Experts of a small language model: a softmax router, a variant of Muon for the experts.
Below are experts of layer 4 (counted from 0) of a mixture-of-experts language model. Rows are named router (the router's row for the expert), up (a neuron's input weights, with its number) and show model dimensions 0-255. Each number is 128 + 24 x the weight over its row's rms, rounded and kept within 0 to 255. Numbers have three digits each.
Before each expert's rows: "mostly gets" lists some tokens that are sent to it at least half of the time. This comes from a sample of Wikipedia text that the model never trained on.

# expert 27
mostly gets: "|", ")", ").", ";", "ation", "also"
router:154156182113119173124102097143107178137165112111137173133083135136141138095145116144186067076135127147103149110125095117087128112092074175137124159158112104102154100145144159108090109131162180106135147132133140126107129085111126120171113128100128140109113128121171128110119151105113148120101148144086122147102087091134156117079124116175077117117155167143130081135122130135115162094129147125160121165119144141139109135125136144133139119103145117097126123091139140111160103150144133099151146103134102138121121105148106119133166115167206140128110125135153123129149100131082124126128147163183115077121103136107142150158153111143120136122130115122141127149122153150128098143135152100108137097149097134105134104110106112145109185120133148139130118117142111139113078097140111
up1:107120085119151165124113131137098116159148111156153119117140153094137070115167098166125116138075145160115144115189141132088115107148161083169127145129100149115118156130108156120108138101142144121163128166099090112119140136135102119167082152143152138126117147148137101115126125157144075124126087131127128132096142129110112137119118139176111105108146122134143122179129114119115154112141128108111130161130098085163106145112129146146144134153084121121084120119176084090140113139112152155158135189099143115157136102115118117142113150141132132110087062122144093100126138116125123122148125079130104170157089129158149129092155174118101124105117156129130139088077122125169148130201142159147111127114088129151125156110111160138110118117156117092104129104140126099098109131122131
up2:167134128158107127115110091117130165094102091136121109094124163129171120114155128161137124117121080130137122104124151193151153117179104118131160150105136127147115133116115122146161162156124151123108117163157143150133149123123091116129116139125117111164121127130136066099118100100167041117113123130107168094163127169125153129133141115115117126148144172119097134121115135136114106149152129164130087167151146140127150127174128123148128127115095128122125146127174164103163127128117133148133112097134114149132113129121103087136121136128133137090124093124133139132192136055140126128128161140110087107151135114153134149090111147086074145151109090137105155111112122119132150118089157125127129123142142142123068145155115148115118092120069107153129098109147067097091116173133106
up3:129130127149113091112094153094061136127095136172136139154116095134145185082103125157149102140146154173083136132121116117131090077099164128120144137173174099135147120125139088138135097131147118138110138119159116120177147099148154148127163101136071134130156082146133134115164130138125149130110094169140147104140152120162142151129098112116131125166103139135153137129093118146136121129163150134113121113110114141124132119100079166080080135133159142182122167134132143127127143106120123177123080114118096117133114105137118132170116122119153129141145165112159109105131143171141131099140105133113112099118108193124140111105111108127116094154142137128156099140126125135085191156125081144147119118147117107128178123163124130089098120137176111118143132133159124085155113150144115
up4:115156196106120120141134125135178107114085129115097136122091126140085159160111153081133125103132132139117166130120152095118137121147122121092164065140166097161108112079062133078094141137122112137155098130092160135146149105113141162131168111113142143100107128172172133131146110142134103121175121162137097114166111161129108142106109136135120104111114138109122128155087137097134149131144136118134071106137143151155136141118172096099129126116138170158087132108135089124160114177170114166130121099158121138192166149159136144134108092141154155151142136139138152164118099132139118100149119140124092107148131095139127130126166163141107153134126178102120107145138102127118146127148121135108146144097116156080148124132093140119091128121145105111135164092139142134141147148095108
up5:151111133165147147104150121119175117123151138134117127086106087065160148090120122136181171091109146104125102148079101142152180160149105133171185112128119122095150126123084143158088089121098106139148110147126100132128113108126107144156112116133142116133154098109137135133129152106107104084123093156126083119145130126104164072139147135109113119110129121148137144125108104145198121133123102086137115113117147097114121131124128170131150087131127085113138126137103121143130143118181102173123159127144154147163146147094119157100142142164102137093121075078142135133117125100177135110135124131118126124092118121148114129145110119132113135151118140066167140137129177156122156139167144140115130115128107187151093122147147108128109119126110092124133148117084162133116096118122089
up6:112152137152115134145095084135085112164123124136160146067143161142178118104136138095117120131175145132126100131146111153132131140123128065148151150149119118088137128130117123078148108131136095105146130141121099149092127144187132141180115151097106107140119169151132142084141124126103101133126137124111119121151122114114124143111126177110112099095098153102159148124103102131123087135140121115165080105161149145097134138136171155121144183154135126110086106133108120148130099149134100168154110082111124143158099117143138116157087110124133116138140122135148128133110110124130081077130172136158119127106094141167143128126121139044138120112091081135110088105081109103118135114118107169137117145144091124126096138147121161116153115070131118074112118133087126132122144124109148
up7:151145115174133093139106133084139132116135155112116191123082116121085113103133100134082125113121157148101144142096138087147086112140100103174114169146146135133140148126107158127160143137128094140112157105122120091112140113140119131168127125126101107151137102125093102117148104161113169143116133131119098139122148144136140082140113160104088157116163121180143135116148127159132114123133129091114145133113136148077069090104122117126146116128122112123142147114137121160127092124129137108094084161139133137092150109136146122121158158098119120140111144145115097111123097147177152187134121104176127117165144116110128146131150076124079125115113178111094143119105145143133123182172128133149151154116121161102148125056142124130174092120128151106147118139109128086117117181099171
up8:113126151115123187081142102109093082104099102142120133136179110130138158099123090165180145140140148153122123126126121126111136142172130131134185105095071138112159114137126128102142132116118171154121145126157131121137125150159116143119099199125126105126084108112099136096112135119096155135166122161129143138127106115116128172107148097114112094141176117145169155125133112159117090177136124133128117155147143111162124104138147130120123109165175101132127115113100135109118179155142101107162155116140131106120167115122137115127085133139145132143129110077141114128115144137130128133141138150119112136164098119150120171139128115158154104135111167135097101122138074113091159120081129136166099096056136101169122085110115076144121135151129110130109138113097092131129142125136186
up9:138156127146152122112143104111133160107143101117104103117112139133155112127101120145106108152147118131098065148137122098138155149124120129119128110174134105132113154130123123074127129123147132135079148101136123103134133178133135132095119108099127137098166144143091109129080086150072122125130120105181124133103119136158116147128117124133120141081124102123078107117107102153096135144144142107116153101182110125108158138125132161116149099101131135128102167109124142108138116130161162124095171139157154149144127109106174071124128106128152107103134065150098104165134121120141115137173147149119134154128100104132148160162114152175074174118132129122072139117136150115118121116144115125114141136099132184161152141111152092143150137072128151162151167077148139057140142158098136
up10:096147085118177120130132127159158116132114146124104121138122143132133144131093126168123135129157143110125125145160183140133150107113152149147131139130108115125099134168118122140102151152152125103113136112138105159113179153099153150118110059127137158123166112106148120096153126157171119109077111145137142089114134111151116129121098133139106158128107087112125144104149112131136151188148147136141102120128155121135117092120113102115131109100136137126126062079130168109140137134127096180117109131089152102121154113141147140139119139156164120126126140083156103115123139206090137112149152149133096089110125157140110132146140125102107163091180105109115150115159122118107129169118116131148109134129154115147109059148098108136194133144178123144081123127127198142123110118098161
up11:108116118158116161126107118110108142129143189112210131106111188109132121128095152147099103113137129101133121099126104076138100139146126149140140160089113091133143112090120147120132185122151100133148086121123094143147165126149133120183131145144143087101099170109077099096103143118125116102107123115115181140142118136115154156135138120101161168151134110150134141134110161134151111130140111127135159122096099163168085125158085108149153126134103147086130138139139141162121107153145108135139128136115140134077131129142084124134123165087136113142167165144138141175127152158130116163114141142111139167123136132081122118096113112111126161153129109110134164126092112145114119149125115112158162089081151146129141130170136106147125115133048140126127097135096146133148131163097135
up12:102120144174144147127137097100114120055136136134125138131112090156125134185135125117161134151125110155131163101118133152124137110134134195147141116114090117088159111132150101162123153100133117150124096141165141144093113141138102130136119120114119127159092130132127136125144136102057139139105110108146104170087181100115185097139097115156108122121137120171136125115117122096120109119123122128124132133100147120129128140117162145127156143114154150100114149135146079106113180140091142115107107089141150103143157138098113162149120147138099128140077139100101114131147140107134107080118115142126138095164130122105104146127067147165170128057112186157118100113148159157119135110115111120146153165141138113121121097106163138145056157152125089148150121131107124158103122100120144
up13:133138126148117124088140139109107157122170100128167171146099090164101164129154145123189098137111154115131177130119159154134127116118155142154100173094124102132151134110149132098084116112121131188164116110109142177117131162142115109144148149153128101092131146118110094118126133100147161140117137152126109155123112099154117138174123154173161148080150155107144117130102133088092154120145129148147141115133116142137049113142087157117156132146114136125078122148130159153092127185091148111128127096142134138134132100165154127189127141128163118094070162147167118153116111127123140136147114194124100118128170171106137130121132127145117137135095153103133128154106119142121108160086118118145111120122101178098149150121129116150122138140114096145119125149112169130146128114129141
up14:082153151110184151149092078128095122130103137120107097145164128109129087147169146150147111086135130102078102122122142154154136120108135100152134124133125159151082143118120114134121129127124101106135138101118113127147140152073105143117062153137130154107142138150103107094142155118128126099147084117127106100133112119126106155127127152140124159135126143109134146131034110132171129152143084139154091129158157078112121150122133127106146118105142123104167167125131149116118124139083090102095120091164089126120111125129133124118103139135096124124132138139110087125124107149146139141093122104118112072151135151131114176106096154162163132108128090118130094130154173089118160142121145181115124110104131182093173132155110112128112139133120144126111104105125116168147158070114132
up15:107105117124140108112151173121127120112065170136113145121120135132123108157102088105129109143113088147117118147107101120124123113121112131118072129171142152123103115153073118123132152157119149143164170134160100154132120106153135133121116113106124158133123070143164116091104117110137125130113130141130147113084140165158141164124090087190119151106137118133107119109102108121107149116119127164121126109112118160099182152132102175167112162171143129104133151178160136129121144119134123124135124100156107147100110107099137138115067112194103145115128109136103110173142129118098069141091132161101116129130118117134097113128096134113113151121113119154133082103163119151117103103113165121091122086139094090164116070105147135129129169149090101128134147091124096138139112125093110
up16:066102113165138114125093117086079125154127117080160110126141173157140127153123146130123158089127148142117108150111099136148067123120133090128156106110101100142131148081143107117130129115140112089124097130121107090163117097121126117102111128105131139142115129107154146122085107169109094135136134167162141122154105150086106139134157112079152123115090087149127135136143153147121132188134078128106126097172151128119104114172154123098098124094123179155129177172127127149085112142129135154131103152135128148110089116120142111129110105155171145109099133141068101103125126079145120106151122143128119124123118123144143137112167111148136127155123184108073153157076153169135154125138107103101144096155098115133133126125156156127109123121139145129136126162141134080152125128095132
up17:150127110140130135116118122106123099134137106150171099171109134108110136146112087083161125146151173142133114173127091138083123096131174131138130092176106093160154127130130122137119143110159120125129133129120137100131139187124100121129123122117168153110083138139111136135126124143107100089131157126126169142145140149176165136156090097112107103158121139098113162122091126108152142104098105097127137110169164098091112126140163108172126139124139130170169135144105128118132100108110146140104162123139132089100142125128133176149089131088156162190080137089103109138147100141130127105125125133155093114121082127158113133128134144106135125137138123118136101122133116103102153136103150126165162192132090166106142149140182156170141167091125090138166119118110147153124161092147155
up18:120133126134123100109117156165130110145093116156173107105141158115149149129131183115084106136150153124173144138144179120113099129156102136096175163149160148148148132132113117172127129133107122140098117132122091111106170149144141133148159141104145147176125142137119121103100129130117150104155132134139096105097140104162136139107139138163139074134118163117140140120126083131138128118107121101179143121145127064129092136104150096114161111114112101171105134144130142151137138131132112091122104105170142141144107134141104154120119161115155168146123092103143121146132115104172139162137207133144162124107113093086124113156105102109117148092096139090107142122104166153125158144091141131091140156085136137116103129113120126102175106140120139043122145139116090099136087135088110
up19:095160121152094132126099124130147120137124118128127111162121119111139127140085133122120099102140111141102134113157170109137160134141142165145107126096113166157104107136126131128085127092147167139071149134125105134111123118108104138170118170103113100155103130124116152119106124146108130170076145168076133109145137112155105121164084159123148103144120112107147104131100118159126169107149164124078156122155111148133118135111122177122144131131131127125094137134159087094093146166108141137157142086149107123131157149096085107109166171164115113152062104129156153122128151116114092140110105135122116121110118141128163135095103129184112147116151080150126131123123140119112145150107077078109111089118124090165099168110110102158088148123141166079101151116102103113141153089141114
up20:152155156112159122129122134102116142118131124124141102109121104127161101152141120133155127113136139131114113125126087120147127149192112141104142149133162120139140151133103125124149157130174119165105130124174124126143127187112116120106156113118135116111104111128121148158126094098138147114128109153064139074121134100117140106081132106114077123106129118121100127110164131081120132146093077143133160076133121135124131122074114094124113151072077085139110130171145105112124107131114144140081128120092157138135124119150146131160188139143154155132124140106148119128158100128115113092161122063118155179076140121117074105170116121127131161132137156132137128123106091083130120106151151165128135152157125100139147133143133140145152183102143176120180157128116126133073154142152125
up21:127117122140139160110102144120127111158083107122148134130105116121147116147132105107092143133101094170123133147113143113149134165131167147139130118094138161083127109166152159097087111134154118150154147072156140133111132147125097147139152152124097093124116119090120076078133077119105117104100058120165159129146129078080097108090141121072121103164122112170147176136100098098123129131094109127159130126169097133124125143141130131154125145137141147135182104118156156127120135136118152144098115113130092115175140182124146120142117138125140125144145110113141105106108099094127154102145110155126175140081105137106146108137136123142151120164123175131165096118155133104134110142184131102165142143128120172147162105118155157138112157148163134165121131143128162125107159117168113
up22:124184119135169121139117132153149110132097126129135122109116145125162142128142101108122140123092139150129113107171104103109148118115154142134162164142102106137140132161132129118141158137133137076146117119081128143120117143135094128122118101135115145116141122130122163096134112111097078108086113101136146115125159128119149133154090094097144148100114146160119150150179071119144149119115135093158119104124144138117146114106087152091089056152104151108154108105112129062156105131082114137125151117127135132125134095184131178124104096131127126155075148093108081158100131074127147148133130112125108143124111119108146153122114111120120107121147149102109138152124179179121072140125107108105132107122114135070126142097166111129161106119113127143102131156137144174146127081181071
up23:127089141144114172113079124139091119103132123133140164149138115144130100110162150132135123090112123137138090120135123168125181117138104117138093178096157191077199137094131117133109150127113189142158146127148173184134147115099107144079128149145050137099140125136137138118154135134161125133100149129111138131126159148132170109117148191141156152131158135118094127129149116141145111081059151149130098159166130161135155139152122130168118089132105120122103121145108107131078119117093155086161126131127130132150111110103115159108154147156139122162126127139143149134138102121117126112148161135146153154147147125126108129117118153142117105132154088147134140138122072121115134127109086155173118159113109139089130125135139121133170145093125152102111135138115122148158155115109101
up24:090107105153122106138108134181099104140127098148121081166128112128094148149103177115148137115102124109126108118146141083101153089112101141125133058091151137147140110128136163090092112166097150127065165120149142131108124116138115136166154158087122137110106127146113132165125123141130152093115125181135147138095121115119127133137120115130154129124120103125097152134129123103103109105113133150117157113166112183103118113159113117092106090133146122116155149131148091131124103120121149083106106137115125084107098107099081136146148165115099108116127148104116216128106149083149156135097120143083127148108094134115105091143145132147146127118176129118131147133100130156128156106145159111172118177117134110154112131123115127074086127110122108146110180114135103109148094119123100
up25:107151126109167190104107151120079156141146100120136134142119110186120131094143092107147072090133127100165134112136153139093147160141131133114142152139128117129102127109137145124109119087139114115081117120148192152087129096112153132104142185146150132096179122121146151114189113129170095094121136127138148096167154113131157159111163093141122107134106109125129102135154113132112134117099162146157138126133161123122154165150153130123112105130120156090131162095121125102127161141092152113074132119146114119127103133133111186125109141090124132143144161113106099150183121145172105112147154140147121147112108152147126124142123114137114098108138134135156060133109164116143119088161094092082133167156141159137132094141118138157162146125134132096130160126140092140143125092129116
up26:139092118113144126129164124125100163148122118158116118160096157140136124105088128117126148106104141161139158151132133139094157149112118093083140114128164107118130119121111078098118113056129143143141140160119186175124096182108133165154118144130117135118112067137179120114118157137166113136131106189090147120178146139069093157139111139139140168119140113112136128120155121092125116132185164140102114105096121106115181155126141147145099074118140154114115150161137138125139080101103110139113111116134139092140143101108144139147138101116115137111100117112171101091136130108108130148106121179132129127164107123160155089098111154109176143130093119125138125162076092141132102155123148133117131118132119139118158121134128148149111155138100110134119113184153125102091151129137129
up27:116145130134143144114108110137142151138108103127117119141141157092119075115127138147139128115126147173153140078138122168137125106114115151145144123136137135101070173114088124113110143121130122112147106162121096148107087142145146137083110118104132172132097104132130139136117123154097144120135140121104190086150110108140163126179153062115122119104111112126170166123135131169110096123132127122163140097175132108134128115113137125086125178157138118169148158134131150164133131115142117115100147140118119108106134121130108122133206096160118144159185105129147126109131136133125113124105143124125150139102131099160105086161072125170085159130108120148138132114148102099087145162169104114127138093156112115169108068111071151115145070164105116136131137150132149134120124151113169
up28:117111132158148163182103129152143147165128145148105135127174122134131111136120154121117151128195127138134123170127146133166089114107117117119171126137114155162077143113097138115127152139083131148066138079131109123116107143106131118113152165081113148134135101120097111160129102152112181064111121090138133132141135079145126105171140131091136158118132123135153132192123096139141127130126156144126156108157153105099123120123124100129132126137157119189142144079104141129133114172148143152139120091100131093091131163112146148080118146114135170139112134118124119125139119143115136084086103055111118164126117070101186109095126157131155134097129158144132091145120106115124095121099137129142097105135102148127126130136132120112121082133145123118118115156119133121102182140135117
up29:156141142140102128137127093119144117111134151122126077091179132166119129107100146109156118094144130114161117168123143135134141159124141124134182112115087089144112096118105115093090102103136116161111132080136116129120124148158114093104135127103157174094144121124120141128109165135118116119133115105143143186155094147141127113124181118146121103162118162152126169150155120089130104119121071116124128139149159138111159089102144127147103127114150105081121132119113123132121128131113135104110170077061137124154117107125132100142113108188123117104126125078129145127125133121087102129117147127100103067124121174136145102090095094131098112178117106099157153126103119110121121134111090144105177114173168094128135095121148146130091141085084126109142150141122115118143179123102112
up30:130128131136142090078127113154121143132131153104143101159134099096158129082154145147162119122155104145174118097123149158154099138135117150128088130138167164136092130126106118097112057110136139101075147171109093096114132156094151150089115101153099135143122149144118107112184149119104105126123141084112104140150060126182147096167103096111086130104127141140138152140136152135138106122135163114120109157119122132140138066126149091138107141091127139130166115150131142173144175147139188116139115124120094107091149149070101158130120142122121088115158140121135074111127167176148087135099093105110177157105112159108119093124090164123100118165139132123127139142123099134143133123106127120123132119114127105134109123119143137152096114114151134123113113139122136144115111129103118
up31:128156169107156111109125161133152165153146118149134105140129143146128140069170088102127159075102130123138130130124130135110160146141123174103139147117171103131139149132112132091145169117121093139089149115119058118146133095112137098107136153103117100122103114171108127153089108159148126092121134126120151123114118140117093119128119162154127098120132145116104099129118083092101135151101178134184140155144131153113104101166096133144127114130097146088130128149129101087161137112132138165125123132173132105092103109169115169144121125180151103158093104129123102157151144148131110135058078119154115143153171152152104115100097131079131125131124142150156058136128150154131155090147137127117118118137146101105126121134144115123153139086121163116119155157129122154152140160156131
up32:158130123106102164096122121097138134117091098149086152091175196148123175119105105143071151143158128118145153112107158150153145111121093118139142085156128122072127123120101105129141148121107123106110141154122071121112109150127141103150122138141148064118158150117145102103180132132128118070121139127115119131123096128084141114132183103148105148107117114137103110143093134120123160107141120194147141098110080147078134159115067156148138147050154138114162118124080117164112114097132111146110106098124142141102137133137146145115122089140128124138149132117155120179105164114117125125105097088123135157128121148117137134106114118132162137113098121129159097166118134141129138140122110114140110142131136166135125113174146120100122112167163142112123145090137140116088147117143104
up33:154137129101118153125128108142126128074147101124177102122139115150104131096121138175111120116119121123115152139109122131085146123118119138159157137099105067131147169112136176117126077172161124180092117142129153145116151154115146139128136132122142115191126131123116113127161088141092093115134160142124109111127123151115091167150141116141091131072173120128109173128151120144142122118142126169128116121093158097116092160160099082121118142140137098154137135128114072162143089183121149144096150125118149178114148153123122121134125139082114155106090111118092086181089139144143112070151134145160099113155130123136120140109115153131090157126116159146147106116090140105138108172131139093159118117135142144161095108122128127140147139135171095149142106153139141107123116127096081
up34:117168129092082143113122144124126144154109106126104060125184142174166149109135153126140160147123109132117121122150150114155175108143144116123133106138125144133125148049132174107094161108112129109134191180128130104168124119137118102098165118124129117124144117109143128147098110158161094125134143100092093148106122133165148106091098103150139138124100104134109120145101120145124128152108156126133155144160137119160098148177131129099090154144112140123133125113092129140173148122123097084134126157093091145147127111160160107130107112133109142155119112133136174130127122133132123120131150165169109099107133123114160145132148162160155127058129097162157109104139116101157117150113081120167173114109119110171115115136133132136121130074154157113158119082107115130108145171148161
up35:070095114136125133125121122111124117163139098121123091120093143165091134143112143120129097135151093140169125104125135133100126149143153135138105144095158147094138119138161132145143138106131162125141128144130111102092152150140149071119146130121083111116143078115162150123105132116116147138143097131108122100125088109110097157104144130167150134164129095134083083107121144125090130148124147133123142113133130097117136130119096124069164101050103100132127171124141149108144155134158141105097106138099072167113180135121109167143092121089137116103172069103163113101130152105166153086124108156167108140113161161118126141108138106150098092127122134128125130089132158107121117111134120138117141106150127126157173134107111125135101183132121102159146124148168106127129110150198107
up36:110129139128112129102093109161119097131136075139111133125144132105131121134154126127151180136121176111119107110159163131129138113106128141086120100157097133172075107147153118139115106119157111114100150115140117147113113166116113108129114123107172106140142105112095153121110154129151118140135149127148179103124097105104125183142135159154106108111104147165115084122145114135129101163110128089072091118092144149135133142123096120109132078113156097160190090126116154136115139130176134132135143126157091150106142130137097124135118190142163176129170146144086144120181136065099111157155133106117129116157153160107093143154114135115134119152110137121171126089112082109084115134136114133146096130134127131167098142126118148168114144101161179157150126125153131123127105081111119
up37:153128143139158120110129126135123130114153138089177130145129157126129065136095118135095144122105123122116126115134158144117140094116140180126130094119142056156157121116140114145084129110112175142143148125154085115121114156085166180105135123116160147109090155132175122113057177162143143145121119090139120119134155119131142117166142135171151099170127174137133141123111120170137146132146133099114137137150193139124115147119134101145138134098159144135100085135103112100126180164109115126125158159184134172159122145123128085127112124104153152164109126188137125137129174153128094118141120120111159129167147119088126101159140102148128131160132141161142154128125197148148096153126127122136131139141122122108144146148094130122125126115109165122133165081142103135120163114127134
up38:119124115115133126119141135136103177107138142143094128162111128101126108113138169128203135105154150125188135145180116168096138148112158102141133137128097181157148109183118133135141162160109146090139172151112124118150101135125100104113103108123122059137093131176167147117125167164117106117109137148137108122135131153109165145098111165102131126112117103116145132095091196122069142143104081079117115129140145110127147126102136116118156129173168160170164117132113126115090116137109139105126113162118119122116155090138114146140129152119161146142098086165137133129120109118118135112154127146168172203182134144155131120143123152139125127166121110140101138101110132164153105139138142143107136114118147106128138132131129178116150093118123102138094133112114141119092111139125135
up39:157142130134134132098120163122163139130144079109115113132109113109132157141092116148100139128062185128122127128147143164144121129094141141115149124127151113120153084074100130110180114110151131155155122096136148128129122097149119121123115153136115143119119120120129193149099174119104123119134092136166127120098149159114150116126172155144120123170107148157157154123130117136154177132150126108183154147064117162118107153122161117134107104101149130093096088133131127165197138069121140125106109117142176119142096123078135143124104166116105140105116116118140090119125147172117105113120115148136138134133143165112125088142160126148105126118104205115116129126126130070146144137120105125152101124176092138112139093109146148143134140189128138131116141122148122166109101124103163
up40:126122137132119127142147109137065133164117113133107136109110102119098116157130109123108156101141143113110157123133126096123082111151104114130100124104137147125156159147120135161155111168122149124140134125111152134140131133130104131125167112183089091120117090162171128105103166113094132148135129141127133155150145119119143133118120121120132138109136075120126170090112122143152129122107153147151110103097101162128140165115144139132134091120089103104109124125176137096182135154069131148116160125085147124119153138157136111163104124082137149109129164095132130154160098122125101098142145119118159127166158167113111126175120091128103162120133141106138080156118154097109201177116132136135120076144131120049113157162164131089145129138069173108103148151127115094100147133109133
up41:112118090118149105148160160140146098110112092136136106135124121136085140135145123152162133137077083148151091158156165108118071188143147095100139134179139141113159103136152117129131122126115087116083142085147115093155141136134139167137155127130106085109178127093118097159133137161162105125176135124142187124116092161141180103145101088133148134171158142115152131128089184140118144115123143125138141162116120115114132089170146130149157177127136136138116159124105158096125161102158125104103081125129135144109146081134169100115139107119142159145126147163105155145117081116138180112130126125110123142105120168154166111104185154123142128120135137124119105079131102131129144131117129122111087147120126087156138149137138119093112134143111102153143119156108135118119115147113119
up42:130118107105127129149143150141132080159113134201118126126123102107165137153105109103127133135098093127144120113097182120127154164144170117141091132098125121155126094121106176085141117115162148124104152102117126137084097137145149139130147130106130112131137133123128116146115132137116091102139116138126125115161108177121131166150096116068149128115116145133131167116095152088121143148110149124151152096136128111104176156153113103125099125122120110133128168133101137144177159074139148176131095108157146097163145129141104143165154184095078156116174118134125150069106135145145154121140135125136115143155118157173117136121121190100141091121142128150136160111100107125194120102129145129129137112117181122095140153087127106120174138126115130131117141152081130165127157109129166
up43:119108139095181164140158130161131097134079118120121087094107120136153134077132106118122124116145130075167135133150135105144153070103122082122127137109125152143137136120155172140178106066167171116116134143125073131163128122124137149102142146147129095122130103145118123175152146142131102097098121164120154126116155109108141135132114107115111110136110136087130089128124131146115141134105134139167133122096135130103125113075107095164151129104163122124117143144129120163165143155156129111135117114149123114124133129127099149082146147135153206120131108128123161124159179067098105126130183105104142145110138100127141110156073140121162142138142085136136116145104131138139097170121121067111152148132117128163118141116143114134092165106150160131112085147119150112121133186127124
up44:156147144090144191121111150098137150111108122112115106154175135155146151129152111141121159072144098138149138147126180098123119140162137096136145131138135126124172126147104124130123130143106140101036084115131137101112120094134148152099119142106110125095092148161077115111137102108178111133093121137138102152086131167120110115100120140080127092131172127156131146106111148150102137107145117186125133140165151073105118097114091100153118111123128146155140172074135114096133131114135116165130095127150169096130119130134136194122131170133147122144121131129120103173131144127118127121154108155107135105117183134102144142117098119140124114085124132175133133139120145175088156172113128136128124181122113144096113102120148091130166145155140128146123130121133134095102109114126120
up45:112149127113148145124159139096109126140132142109143103135113135118137153144130114119113133109139131166141134138104127116149135129109134117132144151100126106143133104106114136135160137109123155122122118110076085170136115120152146174105099131118113158149132146113122108106156051127120143128164123130166174159093145153134105126114154146164138116140100146129093176125140165101115066089137114127128143126092181148109132147173118088085118154148120101133134116129139167101114122086110124132142163095134123152166097163165142110087081111123131186098151123178087146144107163143102103148162150088131097165140110082163132158101107115078134132134135188108118135096133125153124145173130157105143138147136149170116095140145160141113114136102090105078120081132108104126108111114152145
up46:100132093124134134140114116113156101119116130138099108162150091094143150131102151084129153120130161125119120128128174143124142126139144125126106157139083187134116147128088102071119122125093112108114114136109144125103099119108146132117154112079114114171163125092168160144124128110107110150116085115142124132150154119114110145105120161128145135140141111117180092177134161083129151128135131129093093133096103155116113126072124079136110157153162148143109112125140076081130122188168115138135126075198089063110136129129135149092115106129098125170147178105093110104134111135154147134147128139098105128122117126102133099103094086111155124122119131102107123118125162081102171088108123132138122116138084100115118125114146150130100148142121137111145135109121129172120098142168126
up47:123145075141121119153100084156125152169153105081161144116117100144108157157093148132139139151107141085141129162159124094071113103132093155123093093091134144180161142123124119130125081121145119086101133129124133143128132141126122122086132098115141188101123126039123131090143094139117067121133148157147126118125080114146156154120117109114142101099147129163120085148141135119160118098063135146067094099123126136136130145117131144070128128142118122113158141125164114105123132144104156089140082098126085116152098130102129122101125117133161133138151098124136124082123137123105134169109107116108154133148121139105133094111181137143125141097127130127114159109119108117132159107140109134101167121147137124142168156136118117108163112124092158121099122121138140112113136081101112
up48:130142138125123075141094085158128099126098143114112134136138082097129136134089129109101122133125160154107128149125142133130101091107125125154157140153146130133124088105127125109153118127160118152145134116135118120129104149139112153063181120107100131143096143126161139137114138110149115123156120147133162140150155121107157120108132122135130122144116100124125136102103109126098132124113157086131165148142102088092138151110135153124118153100176201132154105122145142143143153128124119132113131102146094139150093153095123136073088143095134101129143122100069111163086126114126134095125128111128107130148147119128135063121110131126111110180127091139121170175114074110166186147148137108074111110154132126125119106150109127125150123111060072146151146168075118079134171104128103
up49:125122177102082131110157139156137129104139147128180161110135125147146143123115160157095131105129105121108168116147101113158139128133115156118132130098138114099129135117152136146177150094105124133125133114128123157134108096138176112138149110115112076116124126096089104199100077152121167161157126123136124139138162144146124148088120122127136101112143139189136106132119177120147115141143077108104129159131112149134154123126098079140107160115167158124189144185129107123137116132149115093156099150143089129139143106133144121149111061132128115132105152155138102140117129116156143119118125152154132109101130092144122148116152156079077139134135109087133138131127134164106116105127130124092074136151164132125169133145178124123188137091122105075117099122128128091123138125175103
up50:100160131141145112150147110088130135111134144167138117141123160171171158096089113131168100128105134157150145108131146105090144114120120139138158126141141140115068132145193129134166156096146147120144108061080131156134137134151119135149137140104143120131122135156087174125181130085144076134098144138133114126181128119158117107112134130143124124099138112117128114127114164122157136094182182101111151162143108137085100152118137137126131099132108094158146163148160115126121139089117072157151153135116122105140111108137133131130142158127076178134116128112134135108132135102138137116181112111138093096144194112109140201148149102155125087122159103121093157130096166152134157137137137123087119132133120147150139124133111164099131114145125117122135096125129132133134113100107175
up51:122122126147154138144144121116139115114133147156099124130124127109126123164110151095127123159145134172115126126136106106114178115122144123144102160139167110160160152107115134073145121100141095167134114137073134168112130126157148142140117108159149109159116116125184113141174138088100149148120140128178130088124167123124115143122100128114122136128138104101118073157123137121143143098129133105136137121102169077164135144136197111132148116118113081111149121149120140155090153096159108154133108117155092149086145139144088119127138148180109157102155106110161135096129118126163112134142084130131137160136131131145177158153116133134108165132180145124147128128117113096168134130117147092196159126146177096147122046119078114101125132133158143137114138135098134154106154108150105
up52:177126124151121139150149145130103152116115111130132141131134148101136157113138108144118112135094077166158103158100109152108127137112132067115137170108141138121141143085148146128125117116125119130116165113172131145137088096135103131088082173107099110125101140118119143101113106144140113130098134136106149151127099120108103163118143129144126083173153133109143130117182071127139086163074122109114141139163138108137160174120126114158121170158116133105130151151101116098104109101119087135109081148166174071111151114132126140152127116139108159098177122086112132116082147063105129097110117132158133111108119113129133100170114103156145126142112129124143150132161102088102164119109107142121158136129122147155106110144149145160129188132144124096141099143085179132166145134144150
up53:111134130116077121125151152064119171136086113094128120134106151106127126165144137132131123142137133116136138119109107133121123148136127131137127113104111138134169094120146083096153162137165123107099115139119090135113140145100118133136116150138189107154140085138138148061069135110091139127159128136171136155142097120104137102169161101147135155141156156133134154131124145121168119114105154083124197084106133112119147110122145114159122128144130155152125110128112131158074080105128116156089124138116145177074102128100110124176076127111144125122107131131115118118110146085101177130125184063134127108093161171155122100173161155104141129130124125147119106150106135144131100138166152133155110118143118112156139165139108127124132134117124141134158097117117097087120107097122156
up54:109102089142161144062135072169167149181112103126108133097165116126139130111085125154120086137126156183128136134131142176111151128093089133153119153135088132164159110169123094114099117123146109109130131128127119125114127130131084143099117133099127096154171103159120123117112106102164099130147147120127139097159140112120099106161085115115152153133105120113145145136142154122155139135133115134116121118133132133124167144153127152139126105118133158136133104124160097127136181150109112136115125110156115123180083113107153125119107149121131139162103110083106132135097164166117117125108189157098132174112135149133108113134127108118132156115132150088103139128159141099095090154132137175102160089091126164153145113127069119120127077098140155167130140108087132113112167107074142
up55:151147135109090170112083130126148123136076180135160122073136102123127100126106136113117149166100138142163154124147129137063111129114142109111140170158129113174110167109094120108141175109147146140104128140117160119125154167090114096119134110129121159194113116148128158094152153139117131141117138154137109120152144135176122163150091107157129104143169105135114120138147115151144127158131136144112114140125146119103149138134125168115135147146150120166134136102089147144130150110155142151153122081134123124094129122144153146157084135128137125123127124164163125110107095153103140152131132150091085097131085147120136125133108137137128127156210147116135112115147177066133137105088103151142146144110131092132122168121118178167163059142140124171099128136142112107139133128144167